Experts of a small language model: 2 picks a token, 431M tokens.
Below are experts of layer 2 (counted from 0) of a mixture-of-experts language model. Rows are named router (the router's row for the expert) and show model dimensions 192-255. Each number is 200 + 20 x the weight over its row's rms, rounded and kept within 0 to 999.
After each expert's rows: a language model's description of what the expert responds to; "comes after" lists some tokens at least twice as common just before its tokens as in all text. This comes from a sample of Wikipedia text that the model never trained on. Tokens count by the router's weight.

# expert 11
router,207,182,197,192,176,230,185,189,226,192,206,181,200,224,183,186,206,233,196,218,224,171,186,149,205,217,187,163,205,209,188,195,187,191,195,212,214,190,211,203,214,231,191,200,222,211,232,181,223,250,191,213,199,230,206,180,195,194,225,199,174,195,186,208
Articles a, an, the, empty space cells in tables, and adjectives following an article, such as regular, important, New, two.
comes after: " of", " a", " is", " as", " and", " in"

# expert 5
router,179,173,150,211,221,223,194,214,171,208,239,198,219,225,231,210,173,210,201,220,195,163,222,203,222,180,159,144,164,201,230,179,194,221,235,219,199,197,243,231,199,219,209,207,178,173,223,203,201,210,175,199,184,200,188,179,201,198,201,215,200,164,243,189
Label nouns before colons in infoboxes and taxonomy lists, such as Elevation, Family, Script, and nouns like area, km, ft, Party.
comes after: "-", " the", " The", "ed", " Born", "The"

# expert 7
router,192,215,181,244,197,173,200,193,195,182,227,197,184,224,204,192,187,241,196,186,200,185,199,219,211,192,210,218,234,220,242,192,212,209,211,202,179,196,195,247,181,234,206,169,211,213,166,209,232,183,192,213,188,187,202,205,185,224,193,214,215,204,212,181
Line breaks ending list items, headings and table rows, and single capital letters in codes and abbreviations such as MLW, PATH.
comes after: "\n", " |", ".", "==", ")", " =="

# expert 3
router,195,210,144,197,174,209,153,198,207,174,174,203,216,213,197,171,176,220,184,204,159,196,204,180,217,220,199,172,249,199,203,212,185,204,218,187,167,190,221,192,202,187,192,191,231,178,240,194,217,189,223,219,187,185,170,135,177,189,222,229,222,184,206,202
The after prepositions like in, of, at, and time conjunctions after, before, during, when, while; also years in dates.
comes after: " in", " of", " at", " from", " to", " on"

# expert 6
router,226,216,189,195,217,231,178,187,187,227,225,211,176,179,186,192,220,181,222,204,225,245,216,185,173,214,217,223,163,196,193,201,202,203,205,183,200,223,205,188,196,195,204,197,199,180,223,235,235,212,185,205,198,231,181,191,188,224,197,190,168,177,193,221
Column separators | inside tables and semicolons ending list items, plus subject pronouns and clause links like he, she, who, but.
comes after: " ", " 0", ")", " —", " 1", " 2"

# expert 12
router,179,218,178,206,196,206,197,207,224,169,215,208,165,205,185,209,215,182,206,194,202,174,172,202,181,213,202,186,193,222,202,216,217,180,236,235,226,189,206,178,214,175,229,217,199,194,202,217,193,202,200,200,200,223,189,204,202,197,234,229,197,182,224,197
Numerals in table cells, statistics, coordinates and ISBNs, especially after pipes, such as 0, 509, 2, 5,776.
comes after: " |", "\n", "|", ";", ":", " /"

# expert 8
router,243,216,222,212,224,212,146,218,230,189,224,221,180,227,231,190,200,187,212,218,235,202,183,174,186,204,218,202,182,220,171,215,186,207,210,173,189,213,200,215,178,177,205,219,200,190,223,207,192,188,167,182,168,149,177,196,202,233,225,214,164,182,207,169
First word or piece of proper names for people, places and teams, such as United, South, John, Montreal, Salt (Lake).
comes after: " the", ",", ":", "-", " of", "|"

# expert 4
router,211,178,170,207,189,227,217,205,201,201,192,206,218,187,193,202,201,200,194,196,208,198,212,193,183,210,191,193,249,202,192,217,203,195,201,196,215,247,213,192,158,222,176,161,182,178,198,196,227,221,216,225,220,207,189,189,228,228,237,219,192,181,226,218
Conjunctions, auxiliaries and infinitive to in running prose, such as and, was, is, to be, can, also.
comes after: ",", " to", "'", " was", " and", " he"

# expert 1
router,203,200,223,202,161,226,212,233,207,205,223,216,202,203,165,204,221,205,197,234,203,220,196,229,178,184,200,195,216,221,202,187,188,186,181,247,218,206,225,199,209,208,182,195,214,191,231,178,162,214,201,206,212,223,201,180,186,194,150,188,197,192,222,194
Dashes, colons, commas and table pipes in lists and infoboxes, plus linking words like with, including, had, has.
comes after: "\n", " such", "See", " along", "\"", " well"

# expert 2
router,223,166,228,218,211,218,199,225,231,193,193,207,185,244,215,210,183,214,186,190,217,182,209,168,219,208,219,201,191,194,222,177,188,241,227,226,239,209,207,208,182,234,183,173,230,171,217,195,180,204,161,203,181,211,197,204,206,177,205,211,189,225,205,208
Hyphens inside compounds, opening quotation marks, and first pieces of split or foreign words, such as hunter-gatherers, "the, sc-lerosis, de.
comes after: "\n", " (", " \"", " non", " de", "8"